Experts of a small language model.
Experts: 16 experts in each of 6 layers, 1 pick a token, a sigmoid router.
Below are experts of layer 3 (counted from 0) of a mixture-of-experts language model. Rows are named router (the router's row for the expert), down (a neuron's output weights, with its number) and show model dimensions 0-111. Each number is 500 + 25 x the weight over its row's rms, rounded and kept within 0 to 999. Numbers have three digits each.
After each expert's rows: a language model's description of what the expert responds to. This comes from a sample of Wikipedia text that the model never trained on.

# expert 14
router:500486532507524493511498424428476516462528468515554489507457512510512513500504534460475524496536504468528488512499547516505494458484485489525502539513470498499474517533514529498497455534443500490463506444454491481537471503506521498509512479480475447509495462531531444510478503471533458512480503518490471518460495464489508510480490483495
down3:486490512476497450475548491475461497485479499497486526499484526555517500510534493509519509453494492510560519554503527514482496502531538507482531494502484511509487539461499498475500515534470509506540475525500508464490508488495518490515501494482509459466483531524530488481499517515569474537529462498508486477509518494487531502491502465502
down4:510511537486491516488460514453458476456506457509468484557497508524489476565512513511483470480482511547511506500493475484518497475515497489535515520477485477499499507515488511507513492488485480493516457486505510479517493499452459516473491506492478476490500479500488492506482474473505481528526519482498504525488521506491491490489485525505
Words in names of schools, universities and US places, such as College of, University of Pennsylvania, Academy of the, Charlottesville, VA.

# expert 12
router:479489495516537542538542476515534515491575546494517447501454484482498470463527500502499500498553497538526467509493477481532514517515495474486506532526494477486526509520541510523515517492502499505513516462502492491533449521526513522516500493489513516478501457483494458488475511490541509475488477555547496490534524494496512464515488506469
down3:534491489491453466528519522518509515512505476533513466503479514525465461457520511460512508501523505502539503488527545490508424513474505509525531449485446505524477470493512471490527504503512524524526478531519494517520516472470493527492527481532510518552521523489484493541479523521476499497492468523500497529466483454509486444545507509473
down4:474485490498498527518475477468489538528495536463514508453500500450486511501447488515469463467563483444541486503515466498490526513501521519437491492505482436476522508546509505531462522475507494484463456490493438492487498469512534504503517503516528487488475498481456508480538476516557465490529494495500457511530515492519470507516525486449
Pipe characters starting table rows after a line break, plus personal first names and surnames and he, she, was in biographies.

# expert 8
router:508467475505521541479478452462542484522503506499518471489512476506479496510559555524490503504539521494440523538469510501503557475521474517473475497520519504481487490501488517475488449544468479508504520486493520492551539531495514495501533456471527518535501483504468488428483482514515457487533510536544487487561549479538501472476495514487
down3:502502497515490511510512505484522481482491529505482498509469499465506485483503496512467443477484495494560496531570487492524529530422510492464486518523500581500451500480545479517480509486509541513519474481528470478497474511516506503494479481511509499529494455508511491548530523521502495435493515506526474519514477468545517506486481548505
down4:458479494488485503499506538480484474477488461516523480459483461525533492495498480473498539512487527506500492523459509509541504468531511477474498469501492489500500486510501480526515480503513478515472462500497483550519514496490493486483542496474505480483504509468446487459518518473513458531484532508474466534556555456536497492502459507563
Month names and the spaces, commas and day numbers around them in dates, such as July 7, on 7 February, May 1953.

# expert 6
router:492493468507498453505524457443492507524531528509537510497506505506529482491532491529511535508522468436473532515499524477422526442494495551555510525466484464513520492512513479517513507474492464479520524502493502510505511515528502488492522516489520476482495511474466528501458466476504492505483488493469459513483511490465497505526472507466
down3:472483526480478528533518510501409485495504523532485502487455483500510491472459480494506506484486499535520501512509480460525519477478446492496557514536536500485529490491507520502478558540514503490483467502478462494554476481517518488463471529490459490483446522535512528524488558530503492443528505463509538501502516496525515532495523502502
down4:467497489439479499481500521508521503487495508491487513518476508503505471501521536511502502484500526529548483474488471492557490443470505510489493491556445450507490483433498503477544471476485474493485495478506506493511466452524519509458463500511484461510517487513519494506515517503480485478490485490524517510469445486487491490465545506497
Number tokens giving amounts, measurements and table values, such as 43 in $43 billion, 000 in 10,000 m, degree signs, and decimal parts.

# expert 10
router:489457525534484490501484557533475490502497488523502483509474529537476504468526472511472516500498512442464531518488523479513514480513485552457523497507530488508479508495483527522496505539519493467495555512471536544542549500537497522486471453478523535523497471506461423518489516505514473471496471514447488536527496543473516451495537508465
down3:513546504508477511482514501498487517508478490507490501523493517523498495503468523492500518531477477492481502478520495530511498526528473543548476511506525530516469509516510530459503506537496491516534472526502491484470496521467549493530471492428539479486524526490464505505526506486546560441496503498492514499469495484521484468464475516491
down4:495490512452500478488493495542463513527524548467527516514498478510491472467539491504554489469463493490485511534497506504511518502501486467521516537479524531470502498527471497512491460518473523517477480487485464523524481488538480474523506471551490453553468484509506490517519515502465484504550522552527499471556494465521495474500545478505
The word the and adjectives after it, such as own, first, second, based, largest, often in sports texts, as in on the verge.

# expert 9
router:494516563485512514518516478467495551489483492529512487560454538503495529479496550508482521456491553506469478514529514520503499479513517545473439497483490516473506469469511480526465492473543498519507502481497529523515509516535527475529504505525511485524485487466529475500526493486525469480510491536499506531515540518533525513479479496513
down4:499527503536482464471496501489484484515486500524450510551560486503513518526480476529526544519523503536558505441465506500529533505513499518496526482505487517501482508484429472478559484498488510503524488480477531455506475487478498519496517482506508482475511493495531455515519523493497510452482512490528508516536444471518508477515496510511
down5:504557497464470518498439488470476516488510481489479473506524456490483506492517474535502502537504537486505509487468497519484536487510512515506491486509483488484491492538460529532544512511533484475497505508487497495507545518520464518507519475460516558508529559512456537518512501498518504459473528466502474463513467549490508529524534542548
Pipe separators, line breaks and numbers in wiki tables, especially header cells like Votes, Apps, Candidate, Pld in election or sports stats.

# expert 5
router:518493498489472499519471468438516501458515501473481500484479523474491489496486478553484500510523481521483538503467510501517566478483500509449492474459533515483527490543496530491522507517523509515527479540510513515550526510522503592493501484500506525445518503506505467499502512525501527546477523533473512482551532532500523458529537501507
down4:461529516465451529509468462555516529490512501511518518544514530476516539484507515507485527474477467473509490526456519490496464501477478572442473523480502553484519527477507522509539520490449479462485513461486492581530500487494451492502481454538509510485466485494491523476454484511515483524531466539484519485502529497479490549487467469504
down5:453466534472492484454503481497488539524493481445502498541512507458507514490476492524517516511501495474533511533486510499486482481549502508487510503473480464469529526505522536468508448478531498491531482481501474505472495483482501497480529481495514491504551512492511473535536531529522522467490487514503495503512543517514465538468557496537
Opening quotation marks, colons after volume numbers or labels, periods after initials, and sentence-initial The or A, e.g. "Forever", Vol. IX/I:.

# expert 1
router:506491498520505505456536522484492456535516499505525488524460533542514494468496539490483506486516519495466494517508475489483508480473548481504471531511523517471496485541487500532493511527509491537535505454445489517500509466510469514478521532509480479511519549503502490508464500468543497500541500501491467534542496469508492480497530498484
down3:507514492453493523533471513511503484465501473483511517526525490493453507522505532447554487553523487489520515492534485480505489498494500494494524510495504475456477506480499520508487458470526545495512524504498483494561488509476511477522576475514512520519462495505497550476475479492517500555496488482460519478489474514490519543559488481450
down4:499491553476453514466495522506516495476513523499521469481488540514478526523486497529479514475443456457518548529510451436498473514537549491510499515498552505495534464493521525447521500494518520514499497479554508528549528512510509486477471532447502499458509492509488493473499509472515454504485490531504509465528483481504536505475510504521
Subject-area nouns and nationality words in coordinated lists, plus the joining "and", e.g. political and social, German, music, law.

# expert 0
router:494550506503512489507451479476491501510526496459486448516491533478508474527539478490520479518539490518509477472476502475490545547517524544534519477482495503481541475514527522514507533506498463507484488451493505509566533505467488530500494507466542507504535485524463482517465499506496521464480524532482490514524491461528526499480502465510
down3:506525451530470522496508479486510516488494463511468462498528562481474458497491476490502485529471531483500517531504438536528483494526534552505545512480583501492525521484536519489480478555532540538502547523500510474508480486525483513519513492439530476513533536481506491505532512465475490504481494484515524536498510528539510494513517524542
down4:503518568488481496504487514553458458446492490506476476518549478500509493479507472547476501475501511540532509514510446485523500513499504528536490472498532498491480510490504502478513482506511543472520504508467468463493437492508491506550539500472494458476485514481515516506524457484484490461499471468514492509434462449477504510462589496528
Prepositions and verb endings after a verb or noun phrase, such as to in committed to, for in paved the way for, into, including.

# expert 4
router:520463504495502465526508482515473478498535462517537503519529498502520513527485508504492530497494527491468497523462511494513502484551513480501477522516498497534494506492501451546489486550495477535470497482485497510490495511470523480463536489450512555490504491514516513490469484534505507508469484512497505502486487485485533501465531486482
down3:467516465456483500473518467525508478489518479491474524535458552524476475471471521528471502453501507522461504485510530505479514511527502506463466480501550487477566537462506548483505508479485492523507518535490496532548519478476507446510470477504525478519533491472509467480479507503484483458532495505492518498503542523496535520493466475552
down4:481473512479514511516505526527500448520514502543490518513500496512514523501496507483504466535505482516558489489434505508521525501489505490506431511445499471499482500517513526508478427483528495468499498538440498494489504501484520507480495467523521486476523504480467471503506467505482486498534482503485511499492484495530516533531458489477
Dashes, hyphens, minus signs and digits joining numbers in scores, year spans, ranges and formulas, such as 24–10, 4000-5000, 2-8-2, ^{3}.

# expert 13
router:465539525498542515452484527494479504474497537475541485542508497467500512507502489543531511518518505504492515485495515495486532460432535502505497532486499490532527476520479489501509455500501502490529532478553462500513541509534456531494537476500492507513510506524497501475453520512528533496527523519504418500492519444505483549523487474449
down3:548498481500437473543509480551490527475496458539475480515466526497500499572533446492485486483464489513508521457481478498515463494505475486485496488495509472501484458505495526496499505500496508465469493495514494482533511516491551499480528474475495530490501467521507447521466498518500529495476506490499531490520450536520508499498512519497
down4:449442507506521500487492526501521462546513498536518491492478509518485468491526481522470501504432486463518466544525490519537477461513512489495548524522495496475514480501512498530515479505517468524512498498511524453497499519506523458446517480489517507463515518517499524526523460480513515538489479502492490504499508543465518500464488473455
Object pronouns him and them, people nouns like children and men, and paragraph-ending periods before a new section or paragraph.

# expert 7
router:536469505491477481445525493513458548513530466486491453482495499503447495481485478461524492499492519512478516542507491493513544472505456518489509564465480519481507511526532544496559507528522476501500511508497498467487490477487499537513496510493503527511480484523497493514480487511547453472522468494515535543548513446544524528473510464487
down3:459477509502493511537485501490458506528537468507511507531507505526496478484518479536460498511455494497543495534464459547514468502539505490496546513499491490511528509527510546513483539487516492520524490505530500480482522477571518470468497510466497525547492477472544496461504537503519477476471529517448480503444548526544504498463482507540
down4:471532486473505463492524514493451496473507507468517475495494500453472504536537525444461518483543538532490476500562528485507471539492468489508500510525481526475487476487498406504524474510499484501538502495556508477497484509499488494521509516509484509540539513457516558525482482487513526468512527533498517514471530524508467443535513489517
Latin-style suffixes in species, genus and family names (idae, ius, ensis), Pacific in census race lists, and country names.

# expert 3
router:496482498513516488503531490463531478505515483500518486490484515542499505479518543527528506493499483473456479526555528503497491517537477489479487505512503520492494517496484513488468478527501518513520462521503524489501536531531526489490492514497529549506537538495550469488521478491501550467524487488563473495500513501521514504539514485533
down3:502524504488523490476475487517487507500496463560482507478473507495496522484481476511497485516488541481506534497494489479473491517500486535495546467503516519495540554537522505529488498426482523481555462545533505535469490514515493504539531535542522543524522539498524522500485507519503474519497520523517470519515495499468482513475486528487
down4:454485502498513515450475482479546493533455484511485512489517480498503515480536477500462502508493491476504471499486462488445502449528487528498528500487517485471517526510484511510537494491476460479493496528481495496458521525506493492495499498481467514486470494460481471540504494422512484479487557516509473492490507494474473488483524439546
Sports nouns in team, league and season infobox fields and match reports, such as home, club, round, League, title.

# expert 2
router:452512484476491543465466518516457520523443504521505497506536525453496491484510529516476525543522492518468542493505482508504489483486507515490511510514522524490527533502474515520509468513494502521468472459531471515499496483552502506524504527437495509532506557526520515500477498499474545515485542522473509498520470545507519533479497544451
down2:476495520544482554516473508496542496519532504500482560519499504505498502479492493511506464497514492498486514550472481460503559534514506480493490504487487513500488463493449468489504499557493453536550509516431503488487521500522495519484516547515519458456551507486522513453490523485504489566483511504498531514495469535488479531523493509507
down3:498527522494450492521497481493461529521480510496522514487547554494521528501517498514494473477531517509530515548507512515493502496484520517474490537460517467484499504506522484506500516541499481499509471497458483530488514468532470494502538468487468534494486533495517520472526447498495482493487498497474507477485492519509478550477521500502
First pieces of words split into several tokens, often one or two letters after a space or quote, such as ev in evils, f in frightful, d in drugged.

# expert 15
router:509541538514491533469491529481529498516475503464516501519499468494462537504541508523500488485519489474470491512520543484471492512485488491508455494509528496532503512537539528493514541483527509502478501452497448522548568532499476500456512489525490502543468483512509506499468475497492531508524514564490464487558496514498528480510459473473
down3:512517474518510541469494502469473502526506495521519531503507496528528514481510491476505522480515551470503481487524558546488482537475500489485476506521469475473470485499527478499532506489489469509472481497495512486472475539545514524488444484500477547491502467531476527529490498477476463497532491463503513454535503509526512491457529522507
down4:548473509500517517501547493474451536494517480478506496517524450541498511468516553463546505493553504542475507564540535454494463501503507473545509538466507507511444485513507474469460471526511504496497523503456465454515485503527452507532520506515448494523508510515515468513512459497455506515497522489535475483548480517462528499487534514492
Discourse connectives and quantity or degree adverbs in running prose, such as but, while, however, more, very, both, then.

# expert 11
router:504450528493513495459470497466529526533536493515532473494466479496518487469534486449515500455496521494481472497517474490466518483510507498529488526490496497516478489510512512523474467509451517494523475475471505542485456542461525512523502492487488520518508503520475478518480507518530521520509492491486512501514472475552481465479481453504
down2:466541531479508496510445519472473498496533462529539522506494524510517450502498482505503485540492508509477522484534477511458478509482477498526492466496501465521459465572474532518518510477495532472501507465527524489540476457472496512453507514544505531491553557451495518498503533526512508502469505509503513512537499473471475523515524507535
down3:483484526489486523441510518497515505503485501540469511480465493517452483494518485493518523503506429548505536544516544528532478507477448495493499521506508458454493475494514487485498510510489475468517470448484536446492506518507501506504493504488539531495517490505511539482494488508487515422544510510517551494483530413495512448519440504511
Middle and ending pieces of Slavic, Central Asian and South Asian personal and place names, such as ović, ová, Kh, abad, appa.